From a checkpoint of a small mixture-of-experts model trained on Wikipedia: vocabulary 8192.
Below are experts of layer 7 (counted from 0) of a mixture-of-experts language model. Rows are named router (the router's row for the expert), gate (a neuron's input weights, with its number), up (a neuron's input weights, with its number) and show model dimensions 0-191. Each number is 200 + 20 x the weight over its row's rms, rounded and kept within 0 to 999.
After each expert's rows: a language model's description of what the expert responds to. This comes from a sample of Wikipedia text that the model never trained on.

# expert 20
router,190,191,193,196,188,161,177,218,210,223,183,228,215,188,182,216,205,192,197,202,171,210,175,170,195,203,224,194,260,188,209,168,197,176,219,212,145,164,186,179,180,202,183,191,181,202,205,192,216,177,200,201,168,208,230,185,187,183,183,192,205,230,180,161,199,195,216,237,192,193,193,196,215,198,201,199,204,217,206,184,222,160,228,188,209,219,205,170,198,209,186,202,185,209,249,251,205,176,192,190,195,199,186,200,197,220,191,219,201,212,185,163,222,225,145,224,203,188,199,208,205,214,199,161,170,243,195,211,209,192,201,177,190,193,206,201,186,212,209,179,169,205,238,220,180,187,213,189,212,223,205,209,191,174,194,167,166,183,191,232,199,213,217,154,223,215,197,182,184,232,210,199,198,204,233,217,164,178,218,237,202,185,184,219,231,183,178,188,192,203,224,194
gate0,224,204,222,172,199,190,199,213,206,188,210,257,176,185,191,214,192,166,217,188,179,187,173,183,202,219,188,196,208,201,192,165,215,161,206,188,180,204,219,215,190,215,197,224,200,246,250,213,231,182,209,221,214,216,188,184,182,196,201,213,233,198,206,206,216,192,190,211,220,230,182,214,204,194,209,239,210,220,179,234,216,169,175,175,236,209,223,204,199,225,188,197,174,202,223,197,170,172,200,209,199,207,191,161,204,201,194,210,197,210,220,192,233,215,161,208,244,200,176,200,229,215,210,188,210,197,265,183,206,189,186,201,187,182,194,163,191,215,176,209,186,159,157,204,159,200,192,177,226,174,196,185,230,196,227,192,186,174,212,212,183,223,191,163,195,210,232,200,176,190,181,187,215,173,194,235,193,221,198,216,200,193,193,196,222,204,208,222,219,213,182,175
up0,176,205,169,223,210,200,203,188,212,206,198,162,207,207,212,178,209,228,182,227,229,206,235,213,187,185,186,200,199,177,207,219,183,216,210,180,211,190,192,183,210,189,199,165,203,143,156,196,180,219,195,184,190,191,215,218,235,204,187,190,170,196,201,201,197,199,208,167,173,174,214,190,205,200,200,151,195,182,213,163,191,234,229,228,169,193,170,195,206,189,206,188,227,226,178,210,225,232,206,177,187,195,202,230,194,204,219,186,212,201,179,197,163,189,239,198,149,215,217,192,165,169,192,217,189,184,140,216,206,197,213,173,213,232,203,231,212,179,222,193,206,234,250,188,214,211,209,218,176,221,204,215,162,205,174,214,217,232,180,194,208,165,211,232,206,199,164,194,221,214,207,219,191,223,203,177,193,184,214,183,196,203,197,195,194,190,191,184,194,186,212,219
Word-final syllables inside non-English proper names, mostly South Asian, Arabic, Malay and African, such as Haif-a, Mak-ati, Oguz-han, -abad.

# expert 21
router,215,185,209,213,226,199,227,227,208,217,193,218,219,201,169,235,235,199,218,217,192,188,177,165,185,204,180,215,185,194,194,198,180,243,188,177,199,235,201,166,204,214,213,191,207,208,173,205,204,188,200,178,210,200,180,185,183,177,148,203,182,225,186,169,211,246,200,222,246,180,209,181,179,221,233,181,194,239,198,205,202,174,230,181,224,211,227,189,178,206,190,192,163,228,191,211,184,179,175,215,208,212,179,180,206,184,208,191,211,255,220,189,187,200,136,221,181,197,194,223,227,230,174,204,203,208,163,224,190,197,184,178,202,201,224,217,173,179,201,198,200,195,184,200,192,160,211,190,202,242,207,185,217,182,218,173,190,178,190,177,195,188,178,196,192,188,184,178,158,214,218,176,191,183,221,213,183,184,204,207,214,193,180,218,219,184,207,222,170,195,208,208
gate0,206,213,193,177,212,174,231,171,222,190,194,222,216,219,202,211,201,172,208,191,218,174,197,211,200,181,188,188,167,177,187,242,196,209,184,207,242,243,187,208,198,178,202,162,197,220,184,198,202,194,203,201,210,216,200,166,178,201,203,208,173,176,243,164,173,223,199,197,188,169,217,199,200,239,187,199,185,230,214,222,247,195,209,193,217,205,200,191,197,223,192,215,176,158,183,182,155,194,190,217,211,220,203,201,191,218,203,192,225,194,210,251,223,203,209,209,166,178,179,223,187,221,196,186,205,227,179,169,174,215,182,163,197,203,227,144,185,185,174,195,190,203,201,174,192,164,188,187,206,212,233,169,204,170,191,175,183,158,227,207,195,221,226,160,201,201,211,182,178,215,212,200,209,199,197,178,197,194,186,205,219,233,172,235,216,206,215,204,201,189,181,186
up0,197,194,194,228,190,228,176,231,191,211,204,169,188,180,191,191,206,237,185,213,184,210,204,191,201,212,197,213,234,213,216,167,204,199,202,186,155,152,206,186,210,231,200,240,199,187,207,200,195,198,191,187,184,185,199,237,223,196,201,187,225,219,156,240,221,183,185,211,217,230,188,208,193,161,208,198,217,175,188,173,162,208,186,203,183,201,199,207,200,171,193,178,213,230,217,213,245,211,217,204,188,184,200,190,207,187,206,216,174,204,196,147,178,201,190,198,241,217,218,178,214,170,207,212,199,167,219,217,210,170,215,242,217,201,182,256,203,208,225,210,219,194,194,228,207,228,196,202,186,196,166,233,198,230,203,234,212,244,169,195,195,180,180,237,194,185,198,214,214,187,184,193,194,183,201,223,218,210,217,203,184,169,218,162,176,195,186,199,201,221,228,210
Opening piece of a surname or name-like word right after a first name, such as Mur(phy), Mc, Bur(roway), Chap(lin).

# expert 51
router,200,187,161,197,183,189,203,224,193,207,234,232,219,239,208,198,209,227,208,234,206,232,190,206,159,202,184,192,189,177,199,209,206,193,206,167,214,201,209,213,225,223,144,210,206,208,191,217,198,211,199,227,222,177,215,211,204,198,191,203,200,220,203,181,167,226,178,212,190,200,211,185,236,229,211,191,228,172,217,174,206,209,184,208,212,211,226,212,182,180,211,172,182,213,202,185,171,218,209,180,192,195,191,214,190,208,173,203,188,195,200,178,215,180,185,195,199,211,164,188,221,207,163,193,230,195,181,219,169,191,186,189,232,192,205,208,184,201,167,220,206,197,190,203,195,190,208,198,194,225,185,241,225,154,208,163,215,207,183,199,196,226,144,183,239,198,166,200,198,171,199,184,171,208,214,215,177,174,196,205,259,181,166,212,249,207,188,205,193,202,227,152
gate0,234,168,187,202,208,153,191,212,222,201,199,205,193,230,214,178,196,195,213,235,195,230,179,220,193,193,198,214,176,222,206,207,179,195,225,181,204,178,184,201,186,197,174,211,219,187,230,201,168,194,202,193,195,199,206,241,245,191,208,192,181,193,215,227,181,191,190,210,192,202,204,176,191,196,187,232,192,190,201,193,214,186,192,192,232,184,231,190,214,224,212,210,213,210,176,226,209,218,230,236,213,222,178,249,190,174,227,197,197,184,190,214,219,194,187,190,223,178,220,207,183,217,201,172,208,187,213,218,213,201,205,200,243,198,179,189,208,207,153,236,175,207,240,202,217,202,215,189,174,214,210,219,239,183,183,152,208,222,233,197,198,224,165,187,218,195,172,240,230,182,190,188,181,171,227,189,209,168,212,177,228,233,188,197,195,177,204,207,176,181,176,148
up0,201,180,202,199,217,151,189,203,222,192,215,204,196,209,215,168,199,200,205,237,211,201,186,217,186,199,210,207,191,213,192,202,173,207,205,184,218,184,207,204,188,200,168,195,227,190,224,214,188,191,210,195,185,190,204,233,252,198,197,194,175,214,208,211,203,190,178,199,189,200,217,167,179,188,173,230,180,167,215,210,235,209,171,206,237,178,231,177,214,216,193,206,189,216,175,205,206,218,214,240,220,220,168,217,194,170,204,201,203,189,193,212,228,180,158,182,219,175,213,218,183,213,207,182,229,189,237,225,203,209,208,200,224,181,182,205,208,203,155,240,187,200,217,196,223,198,200,182,163,209,210,220,218,183,185,151,195,221,210,178,197,243,162,182,213,191,180,237,220,186,188,161,173,177,204,192,213,175,196,183,251,216,187,202,213,188,189,230,182,168,170,157
A lone lowercase first letter beginning a common word, often after the or a, as in h(aven), f(oul), b(ranches).

# expert 25
router,210,237,204,195,187,195,200,189,184,197,190,246,189,216,218,225,193,191,216,200,220,187,226,214,188,213,218,178,229,146,172,195,215,217,198,145,220,230,209,217,182,184,166,206,224,265,205,191,197,195,191,197,202,219,203,215,200,200,208,175,198,193,215,176,189,187,183,237,174,182,208,234,239,210,166,206,201,191,191,206,185,192,220,175,184,183,199,194,223,197,218,181,176,242,200,201,209,197,243,209,210,233,209,190,224,226,203,222,200,237,188,167,214,201,152,259,211,228,185,196,242,184,195,202,219,208,188,200,180,171,163,195,203,191,173,214,188,191,220,204,215,196,199,206,194,187,202,199,207,219,190,209,208,173,200,211,204,201,180,205,180,202,201,217,186,192,167,185,204,195,238,186,166,196,176,213,204,203,196,180,208,172,176,226,217,166,186,239,179,218,211,192
gate0,197,226,197,181,233,159,188,199,182,206,196,210,174,198,176,188,209,166,207,194,186,239,191,199,189,203,227,212,178,194,210,198,183,195,193,184,207,195,211,194,215,174,206,225,195,211,220,197,188,208,213,180,189,222,219,164,204,193,177,223,191,203,265,203,224,230,215,199,185,196,187,183,218,155,239,194,237,177,186,197,176,192,144,202,193,182,187,226,193,203,186,207,238,222,197,207,205,183,216,202,205,188,181,205,187,232,227,185,229,177,216,182,207,182,181,168,234,225,180,179,244,175,199,181,164,209,219,207,213,204,196,167,205,223,200,228,197,241,236,225,195,188,194,155,186,205,208,216,231,166,224,216,191,192,205,184,234,201,185,221,179,176,230,207,211,217,208,207,203,183,182,192,180,199,209,218,217,213,161,197,225,193,210,200,222,208,223,244,187,195,203,172
up0,186,166,198,211,168,223,195,199,208,204,207,199,221,213,224,213,189,214,201,214,200,184,203,187,206,218,168,199,222,211,189,205,221,201,205,231,178,189,185,205,182,229,206,161,183,181,183,226,218,194,187,216,215,179,189,241,187,213,220,186,204,196,126,199,180,181,181,207,216,200,197,218,166,236,168,195,163,220,206,201,220,199,251,217,217,226,193,190,208,200,224,206,159,194,204,204,219,196,199,200,213,187,210,193,232,161,197,209,178,220,182,210,177,216,237,252,173,171,201,205,162,201,201,205,227,204,183,185,192,195,221,209,196,193,213,181,200,166,171,180,199,204,203,240,227,200,200,188,175,220,190,179,194,203,195,219,153,198,201,175,238,209,178,194,189,181,190,186,191,221,210,211,213,198,180,176,197,200,236,217,181,199,185,198,186,182,162,158,213,204,205,255
Word-final suffix pieces, mostly plural -s, -ers, -ors, -ins, -ies, plus whole plural nouns such as members, teams, students.

# expert 13
router,196,186,192,207,184,165,222,220,209,225,193,187,249,229,182,229,189,198,231,195,206,204,225,158,194,206,174,213,199,194,183,175,209,242,171,201,198,247,202,169,187,216,185,191,176,225,176,171,229,209,212,184,206,188,208,187,182,215,175,186,209,193,202,205,223,226,205,231,194,217,201,193,184,209,177,176,202,195,168,205,220,213,214,176,215,189,213,208,183,230,198,191,195,204,218,198,170,180,191,203,232,225,167,185,212,179,212,206,186,241,234,192,211,177,180,217,174,210,203,195,219,221,201,191,206,189,164,205,190,197,195,166,185,223,181,200,180,183,216,209,187,162,209,205,180,196,220,212,182,207,191,171,206,194,213,186,169,187,169,224,178,178,130,214,219,166,226,187,213,188,221,169,210,203,225,178,191,193,205,188,206,179,147,216,200,152,191,210,175,223,196,194
gate0,168,225,207,211,171,199,216,208,194,198,167,236,175,206,171,159,209,178,194,205,175,220,200,199,194,209,195,194,212,141,188,188,192,189,206,159,218,175,228,182,208,160,198,178,206,209,201,188,248,217,216,214,186,203,167,211,220,188,201,212,237,198,212,171,210,188,218,209,213,207,171,151,203,231,192,179,182,182,216,215,214,201,186,221,223,221,233,215,199,198,194,186,219,203,205,198,201,181,212,204,232,208,207,220,200,217,223,192,194,230,177,223,206,195,205,207,188,195,167,188,208,214,214,216,201,169,158,211,167,181,182,182,166,181,182,215,193,212,266,230,181,168,217,246,199,207,220,186,206,183,188,164,175,188,203,183,190,220,220,203,216,176,200,177,163,216,203,214,197,204,202,237,188,205,186,218,205,213,212,187,231,218,216,230,211,174,199,224,184,181,194,201
up0,174,222,190,225,181,209,219,202,201,180,156,227,166,204,177,165,205,182,203,211,168,209,182,191,163,213,186,196,190,152,204,214,183,199,208,154,224,181,208,201,208,190,203,183,182,226,213,210,240,216,222,220,200,211,170,205,208,170,209,204,220,199,224,171,204,168,218,231,240,210,197,152,200,232,220,172,177,208,222,208,230,197,183,217,217,211,232,208,189,187,192,192,220,188,183,192,225,191,198,195,212,208,201,228,190,211,215,185,193,220,161,204,214,182,216,232,204,181,175,187,207,207,219,211,206,156,196,210,158,177,171,189,164,192,172,207,211,229,229,199,170,166,221,255,211,201,194,215,196,180,192,187,183,179,199,205,192,210,219,176,225,201,184,181,169,204,218,195,188,193,232,206,195,226,170,206,210,181,202,169,227,230,211,209,179,194,215,215,194,206,223,203
Capitalized opening word pieces of place and personal names, often after "in", "of" or a pipe, such as Man(hattan), Jak(arta), Sal.

# expert 58
router,215,209,211,189,195,176,197,205,177,184,223,195,209,188,186,233,202,178,228,205,203,186,202,160,190,233,204,213,210,144,195,210,227,189,166,192,197,216,198,194,216,224,215,192,207,230,195,223,185,195,180,223,180,192,191,201,191,198,177,221,217,187,209,165,222,216,201,228,233,198,183,215,196,248,164,200,189,201,211,178,242,177,218,225,199,220,209,156,172,188,196,185,162,215,216,179,187,198,195,213,232,212,164,213,192,224,211,219,208,246,185,184,198,192,163,210,243,213,198,235,227,231,197,195,173,216,203,217,204,205,188,192,215,234,177,199,180,177,201,181,191,166,219,243,188,149,186,197,178,195,209,221,222,205,195,182,181,223,205,203,212,206,206,185,195,191,190,188,202,206,226,194,193,189,240,221,177,212,211,190,171,181,176,219,203,175,180,201,158,209,238,218
gate0,195,178,203,201,218,199,219,191,187,165,216,200,200,180,225,218,209,245,203,215,220,198,189,164,159,199,211,177,237,176,214,193,210,183,197,217,178,167,198,202,241,173,180,183,178,212,183,204,182,211,204,149,201,190,175,214,185,213,191,214,250,209,180,214,232,209,198,199,210,195,184,217,235,216,201,206,210,217,166,217,178,169,198,215,152,190,231,205,193,201,221,198,199,215,220,181,176,207,173,218,207,211,186,195,213,181,208,217,213,202,181,156,197,210,152,207,188,230,190,199,226,173,192,199,174,208,195,191,211,197,212,218,199,249,204,240,198,211,211,218,194,140,190,178,204,178,192,202,185,163,212,220,211,173,149,231,177,166,206,167,212,205,216,215,216,206,195,185,203,194,200,224,209,217,199,210,218,168,221,198,197,203,210,243,186,183,217,178,195,199,207,193
up0,188,192,196,189,212,207,220,204,192,179,185,209,205,187,218,251,192,248,205,207,222,199,208,170,163,206,216,182,200,167,220,184,189,191,176,218,179,203,215,187,243,192,219,168,177,213,191,187,191,216,216,154,151,181,197,217,209,200,187,233,214,202,160,206,240,213,209,221,220,185,202,186,212,220,198,216,192,205,172,177,180,136,204,197,189,181,193,184,179,190,203,204,224,190,213,195,198,187,198,220,213,218,211,201,209,194,219,241,205,219,153,171,199,219,158,218,190,209,194,203,234,203,204,199,186,223,216,179,181,218,210,228,223,251,214,233,193,211,219,202,208,160,195,213,212,202,203,229,171,170,192,215,204,172,181,219,183,184,192,179,237,224,202,209,193,207,187,182,198,188,210,227,217,215,226,200,193,172,198,198,218,201,223,216,199,191,212,161,227,240,208,183
Word pieces and diacritic letters inside foreign, mostly Slavic, names, such as -ý, -ski, -ić, š, č in Horanský or Sarajevo.

# expert 18
router,193,177,188,233,184,167,226,203,222,238,201,215,207,225,230,239,178,208,189,233,187,182,200,222,201,195,203,199,192,174,211,196,206,194,164,175,195,215,164,177,190,206,210,181,199,205,182,218,202,196,139,225,187,179,191,195,212,162,189,216,208,223,229,209,227,192,186,214,200,197,209,202,218,205,165,225,215,213,202,182,203,176,197,185,211,188,230,203,225,225,183,192,201,210,214,219,196,219,187,203,229,225,202,184,189,207,210,195,198,201,209,198,242,187,173,204,212,221,170,208,221,232,179,200,229,188,175,236,193,181,185,164,186,218,205,232,185,124,197,208,201,189,202,193,181,217,179,205,202,221,194,210,207,195,204,154,187,201,223,200,165,192,189,188,215,203,195,208,209,205,205,149,148,179,244,196,185,200,166,218,198,170,205,192,245,210,183,217,174,197,196,203
gate0,182,178,221,210,191,179,189,212,215,183,184,212,180,177,176,197,209,194,198,212,238,176,211,211,185,191,207,176,179,216,223,188,208,196,177,209,178,218,181,193,202,222,203,211,162,184,156,201,202,204,212,188,184,206,190,230,199,169,200,199,191,193,180,215,225,190,163,211,228,219,199,235,227,176,176,187,207,171,178,171,176,189,219,183,190,212,186,215,230,195,189,191,207,214,244,152,163,182,206,206,228,253,195,250,158,206,227,210,178,207,238,190,191,203,199,174,188,230,209,208,162,211,168,197,234,205,172,160,222,188,177,190,220,202,222,205,169,185,192,202,224,192,200,203,188,171,232,195,178,214,206,208,175,203,227,173,201,211,224,196,192,225,210,239,243,192,201,195,203,191,193,181,182,213,181,228,205,175,182,200,246,190,200,201,200,214,183,226,213,212,190,200
up0,174,198,223,216,182,192,170,220,205,181,193,211,185,186,187,199,222,198,194,204,239,184,219,196,199,193,209,183,191,214,219,185,193,187,180,202,180,205,181,198,200,214,201,215,170,185,166,196,202,195,222,195,191,198,184,234,205,168,174,208,195,191,179,216,221,185,166,209,211,213,200,219,219,169,174,183,216,168,176,172,175,184,210,191,190,210,181,210,218,190,178,188,215,210,251,160,166,178,219,205,225,256,199,248,149,194,224,212,181,192,234,198,190,197,207,181,183,213,219,193,177,207,172,206,244,205,176,169,222,196,177,186,221,194,222,203,169,193,186,199,228,184,191,189,189,158,232,203,164,204,199,209,162,201,220,187,203,192,228,214,188,220,213,242,250,190,198,203,204,199,202,187,180,214,191,226,208,177,178,206,250,186,199,202,199,233,180,236,213,205,185,199
Whole-number tokens for counts, dates, ages and statistics, often in tables or after a preposition, such as 18, 26, 6 October.

# expert 39
router,213,241,193,210,206,220,199,223,213,205,188,216,180,195,201,214,228,159,212,213,204,218,197,221,185,203,230,195,170,180,158,207,219,198,163,200,207,185,138,209,232,205,194,222,218,193,195,185,211,197,195,215,203,203,177,231,198,171,162,220,178,207,210,175,219,189,195,220,213,157,208,170,248,218,216,192,225,203,184,201,235,198,186,167,212,197,213,163,192,206,189,189,191,203,207,183,199,214,191,194,207,235,162,204,215,212,181,197,209,185,185,175,228,230,199,207,197,171,174,201,202,230,213,190,203,200,189,211,189,197,212,210,218,236,189,201,187,196,214,210,207,167,127,207,187,181,202,195,196,209,239,204,210,200,196,195,144,211,171,230,181,209,187,181,220,180,180,198,168,172,210,190,203,235,204,177,193,214,193,223,218,153,193,213,195,168,204,187,190,208,231,200
gate0,186,199,218,233,191,188,179,246,193,190,197,229,184,193,234,200,213,183,221,210,163,230,235,222,196,213,191,169,191,206,164,177,245,199,184,269,205,213,159,218,219,189,182,185,233,211,194,193,209,196,198,174,207,182,163,178,193,190,175,215,220,206,228,155,201,211,227,212,218,160,218,192,202,203,213,149,232,201,154,215,226,208,165,166,212,169,204,186,218,202,176,200,190,211,170,193,190,172,210,217,176,208,186,221,209,190,170,169,198,196,216,181,219,193,208,227,195,189,205,188,185,185,179,186,215,208,219,212,193,207,202,204,195,236,186,164,184,204,229,201,186,211,183,194,199,183,203,179,188,225,217,176,201,199,163,185,175,183,165,203,196,200,220,218,184,211,183,192,188,183,174,184,219,237,215,181,222,207,196,182,208,179,224,190,194,198,207,208,201,213,208,204
up0,200,218,191,165,213,205,215,158,221,211,194,167,210,200,173,186,165,215,177,199,236,180,165,173,212,191,210,239,199,179,226,210,138,203,211,161,189,207,226,181,166,218,212,209,167,179,221,197,179,201,197,221,181,229,234,218,210,214,226,190,176,170,166,234,208,176,177,174,183,222,182,202,208,203,199,232,167,202,236,185,178,189,245,251,199,227,203,209,194,204,216,200,214,182,232,215,212,222,208,175,217,179,212,179,198,193,243,204,206,198,188,232,195,205,194,183,198,206,195,196,204,205,218,197,182,193,171,182,183,197,199,197,221,177,211,232,215,214,172,211,217,201,228,210,203,221,224,226,222,183,177,223,204,199,224,209,234,203,235,204,212,199,164,188,228,190,219,205,217,218,210,224,192,161,187,214,192,190,217,226,197,215,180,197,201,207,212,203,204,186,192,193
Mid-word pieces, chiefly "ic" and "ical", in words like Celtic, herbicides, misericords, plus words like Democratic, religious.

# expert 9
router,202,201,190,199,175,194,210,227,227,223,215,217,219,219,204,213,221,207,186,210,201,171,224,179,179,208,238,222,227,163,186,221,194,228,172,200,178,189,228,177,188,226,206,228,208,190,190,216,211,174,170,207,197,188,179,191,178,176,198,219,222,182,194,177,219,198,222,216,237,219,205,165,198,213,205,163,191,203,212,200,228,196,231,173,190,207,226,164,193,202,173,208,168,254,202,159,196,208,180,188,211,203,199,207,196,193,199,215,196,198,171,171,233,181,184,215,190,214,167,224,246,213,169,192,183,203,197,207,185,187,159,211,201,174,207,209,182,185,189,182,185,196,206,195,167,210,196,213,178,211,203,235,186,202,207,190,189,201,169,183,192,183,206,193,209,202,186,210,165,202,258,161,190,238,217,195,189,216,166,220,212,178,194,229,230,192,150,197,165,207,197,209
gate0,175,152,216,208,224,203,208,216,204,248,208,181,184,191,220,183,259,232,179,231,197,197,212,189,170,175,201,189,199,189,179,183,215,220,201,174,180,182,210,195,216,195,227,191,195,201,192,182,201,186,206,201,161,183,197,220,186,194,197,216,222,190,194,200,224,203,216,225,181,201,211,154,188,233,197,192,197,213,183,192,206,180,189,189,213,212,187,193,217,230,194,208,209,227,210,222,194,162,217,190,220,185,200,180,179,206,196,211,175,209,198,173,208,213,162,194,207,219,208,233,219,179,163,196,240,215,206,237,179,194,165,180,210,206,196,172,166,199,217,178,182,177,217,231,180,176,206,221,189,225,201,193,228,187,190,213,180,177,161,170,168,198,159,190,207,189,187,175,189,159,208,187,178,180,204,227,176,178,194,224,219,204,211,245,225,163,200,223,170,185,214,204
up0,228,253,209,196,229,216,191,161,240,143,196,203,205,211,184,189,170,176,241,170,205,237,172,201,234,196,232,231,174,200,229,201,173,184,194,229,190,196,206,222,201,196,177,224,197,218,210,193,215,184,182,186,221,223,185,202,188,217,200,200,197,212,199,182,189,205,181,219,210,214,181,216,231,171,214,189,233,185,187,190,195,201,207,212,209,187,191,199,222,196,221,212,228,190,194,216,206,219,183,193,170,204,205,224,199,185,204,210,189,214,207,216,213,172,226,185,210,177,197,168,201,246,219,226,218,162,170,168,205,196,217,238,186,197,201,194,203,213,185,223,190,207,187,174,198,221,205,197,208,174,187,178,214,234,212,205,223,232,222,241,235,176,219,190,228,224,209,246,212,195,215,184,199,212,217,208,208,205,167,183,214,198,193,202,211,261,193,181,225,214,211,182
Small whole numbers standing alone in pipe-separated sports tables and stat lists, such as 0, 1, 2, Total.

# expert 15
router,189,206,176,221,186,187,202,212,195,222,223,217,185,172,186,223,205,153,209,194,198,182,186,224,200,193,214,193,228,205,181,177,219,206,200,196,219,191,192,187,198,205,155,234,190,192,208,229,234,190,175,200,176,173,184,172,199,203,207,193,221,183,176,182,201,195,188,240,237,178,162,175,233,218,144,197,221,179,191,203,186,202,201,156,205,242,194,196,212,204,169,208,192,218,226,221,195,222,178,179,221,189,190,220,178,232,199,227,175,221,196,175,214,165,175,212,206,195,193,211,201,196,170,176,207,225,171,244,205,181,192,224,181,190,192,233,186,187,211,170,195,193,216,208,188,216,210,198,205,204,181,228,232,176,156,206,190,220,187,193,197,212,192,171,207,176,180,196,205,162,199,210,204,152,218,205,157,204,166,226,221,203,183,236,189,200,179,189,180,207,203,197
gate0,211,206,191,192,190,236,211,222,172,190,192,193,171,181,222,209,211,193,206,186,228,217,215,247,202,190,175,190,206,193,216,196,192,213,201,200,193,222,191,180,184,193,205,225,193,200,203,207,216,168,166,185,236,162,200,235,225,208,204,189,230,193,166,206,203,165,231,238,201,205,203,179,203,209,183,185,190,218,177,181,183,211,201,166,227,173,252,203,197,201,217,212,208,175,216,184,219,178,190,178,165,170,178,213,191,190,166,185,174,178,200,203,197,186,189,205,207,204,219,220,187,192,161,208,200,228,195,183,173,168,157,228,150,174,190,234,200,209,184,198,215,213,203,224,192,195,185,185,191,194,216,187,211,207,203,186,168,190,170,188,152,197,205,167,205,167,187,182,198,192,201,190,207,175,225,186,199,177,215,224,148,204,186,225,227,199,203,159,195,187,150,198
up0,210,207,205,199,185,248,198,224,186,192,186,182,174,166,219,207,223,198,190,191,214,217,213,226,204,193,169,176,179,203,211,197,192,221,194,195,202,206,172,189,179,181,192,207,211,197,204,189,214,187,183,203,218,154,206,228,220,218,214,189,232,200,158,224,218,156,228,253,204,206,201,156,204,209,191,198,182,213,170,193,188,212,191,164,226,179,240,196,201,212,202,212,208,174,214,179,206,181,195,178,178,178,172,218,189,186,166,193,169,173,192,205,212,193,211,210,202,217,213,212,188,196,155,197,176,205,207,165,173,169,167,229,150,188,201,231,214,206,180,206,207,198,192,232,204,196,198,180,207,195,220,204,208,182,200,197,183,187,161,189,157,180,203,179,200,170,204,186,185,201,205,180,202,189,224,173,201,176,209,214,139,206,183,231,219,187,204,167,182,186,157,192
Final pieces of foreign or Latin-looking names and words, mostly -a, -o, -ia, -ina, as in Copa, circa, Jakarta.

# expert 48
router,194,197,137,207,210,175,157,213,222,203,187,212,222,208,213,215,202,205,189,207,208,246,221,194,196,165,193,199,178,166,158,205,177,182,202,207,209,259,223,175,199,200,234,197,166,209,184,164,203,174,196,183,181,207,194,193,198,191,207,216,199,190,194,219,242,208,176,219,194,159,211,187,234,205,218,202,226,194,206,196,224,201,247,208,189,203,201,153,197,214,207,158,213,236,210,206,144,223,226,202,206,194,194,193,186,239,164,216,207,208,217,188,206,200,189,181,215,239,165,191,213,197,183,178,245,202,202,211,189,226,194,181,210,197,204,232,184,184,213,186,176,207,220,200,172,186,191,184,222,223,188,212,183,178,182,209,195,207,197,201,201,230,158,192,220,168,191,194,201,200,199,185,172,210,188,206,204,206,172,218,231,198,198,222,195,175,179,193,192,179,212,204
gate0,198,183,171,182,217,194,174,197,201,207,211,198,183,212,216,181,203,206,190,206,193,215,184,222,203,203,192,226,215,200,198,228,162,210,180,191,223,189,203,162,224,233,234,199,187,189,189,222,199,235,221,200,211,200,206,210,216,190,193,212,178,170,192,182,231,200,242,170,218,199,191,165,182,196,192,217,200,246,220,204,225,212,229,201,178,178,211,201,224,175,211,190,184,195,155,172,238,190,185,217,221,241,218,193,175,223,174,269,175,225,197,223,195,200,207,225,189,198,237,213,223,197,192,189,185,163,218,235,178,198,184,205,211,194,213,203,195,214,164,178,231,208,170,174,221,221,176,238,200,225,213,181,196,171,226,234,186,204,226,218,226,210,198,184,210,214,161,168,207,199,236,182,190,187,178,175,198,218,180,208,214,220,205,209,188,216,209,198,183,207,212,213
up0,186,190,172,188,237,182,172,200,212,207,204,198,177,203,209,198,193,206,200,204,191,211,208,200,198,203,187,208,206,202,203,218,159,216,197,200,207,195,201,161,215,246,219,179,178,183,190,216,184,235,208,209,208,200,205,211,215,192,209,236,167,170,186,181,230,196,245,177,218,199,181,173,192,194,220,209,189,249,225,195,218,222,235,182,205,181,221,192,239,176,209,182,177,191,146,174,234,192,201,208,217,222,215,191,180,232,181,267,173,222,188,215,201,206,209,227,190,198,220,210,211,171,196,186,195,159,205,230,181,193,178,203,203,181,201,195,191,238,153,173,229,207,179,174,223,210,177,228,201,225,223,187,200,186,214,241,181,199,223,205,221,218,209,182,201,222,166,186,205,198,224,187,187,174,198,154,208,209,176,205,205,211,194,206,197,214,213,207,196,198,225,225
Number words, ordinals and quantifiers after a determiner, such as first, two, last, all, most, plus nouns like year, time, season.

# expert 32
router,180,195,145,213,200,216,200,205,236,218,216,184,201,193,187,227,175,186,187,204,244,198,208,213,186,192,206,222,205,145,198,188,177,185,191,210,176,217,185,205,209,199,217,229,182,188,207,177,232,202,191,204,190,181,202,177,189,143,151,195,209,208,221,175,198,195,171,189,181,211,193,172,229,216,179,192,186,198,168,211,216,211,217,192,213,174,215,198,212,171,219,179,189,198,218,196,190,212,187,204,206,180,179,199,195,186,177,205,176,221,223,174,215,165,195,218,205,208,204,201,209,186,183,183,214,212,230,192,174,188,184,169,195,215,197,219,181,188,213,160,159,212,193,200,222,227,208,191,201,183,201,239,233,205,203,194,205,176,188,231,201,222,185,199,203,163,158,184,177,169,191,196,205,177,215,234,166,166,200,161,181,172,183,206,181,214,174,199,136,199,214,192
gate0,188,208,186,210,228,218,205,184,218,181,210,210,183,230,171,182,198,192,183,229,183,188,217,230,194,171,197,164,244,220,200,209,177,194,216,192,201,188,210,194,160,183,184,228,228,190,201,169,213,192,202,206,209,195,203,186,244,223,193,175,204,209,203,200,221,206,182,195,205,175,157,187,183,203,213,213,212,196,158,194,174,208,219,180,216,159,183,196,227,165,196,189,197,196,199,192,198,196,230,190,179,207,229,190,200,180,192,231,224,197,219,115,201,227,171,211,141,202,186,209,211,210,205,224,196,186,194,224,211,210,192,177,214,209,209,190,180,225,183,195,206,197,198,185,224,223,179,196,226,189,230,198,195,210,180,209,186,207,212,177,170,234,169,197,215,174,199,218,199,238,214,207,225,180,169,195,184,224,227,171,223,199,174,230,173,221,202,209,177,217,224,183
up0,202,182,203,198,165,186,183,225,184,215,189,193,229,159,240,207,211,191,229,167,217,216,182,169,191,229,198,243,166,192,202,192,214,202,186,220,201,198,190,204,242,214,215,177,183,204,199,227,197,213,204,185,184,198,210,205,162,178,232,230,206,189,197,204,185,206,228,199,201,224,235,200,205,196,186,186,183,206,234,197,221,202,185,219,192,241,204,209,181,234,207,208,198,213,193,203,193,199,177,222,225,204,169,202,181,227,188,168,171,197,171,277,208,172,226,188,250,197,205,191,172,188,180,174,206,217,213,174,187,197,193,226,192,192,203,205,216,165,213,211,191,201,209,227,175,178,235,198,175,219,187,201,210,185,214,196,216,185,193,211,223,173,228,186,190,220,208,180,201,162,172,184,169,226,227,198,215,178,177,220,181,197,224,173,221,175,199,198,226,200,170,202
Short syllable pieces near the start of longer words, often vowel-led, such as inter-le-ukin, te-le-vision, ninet-e-enth, re-, co-.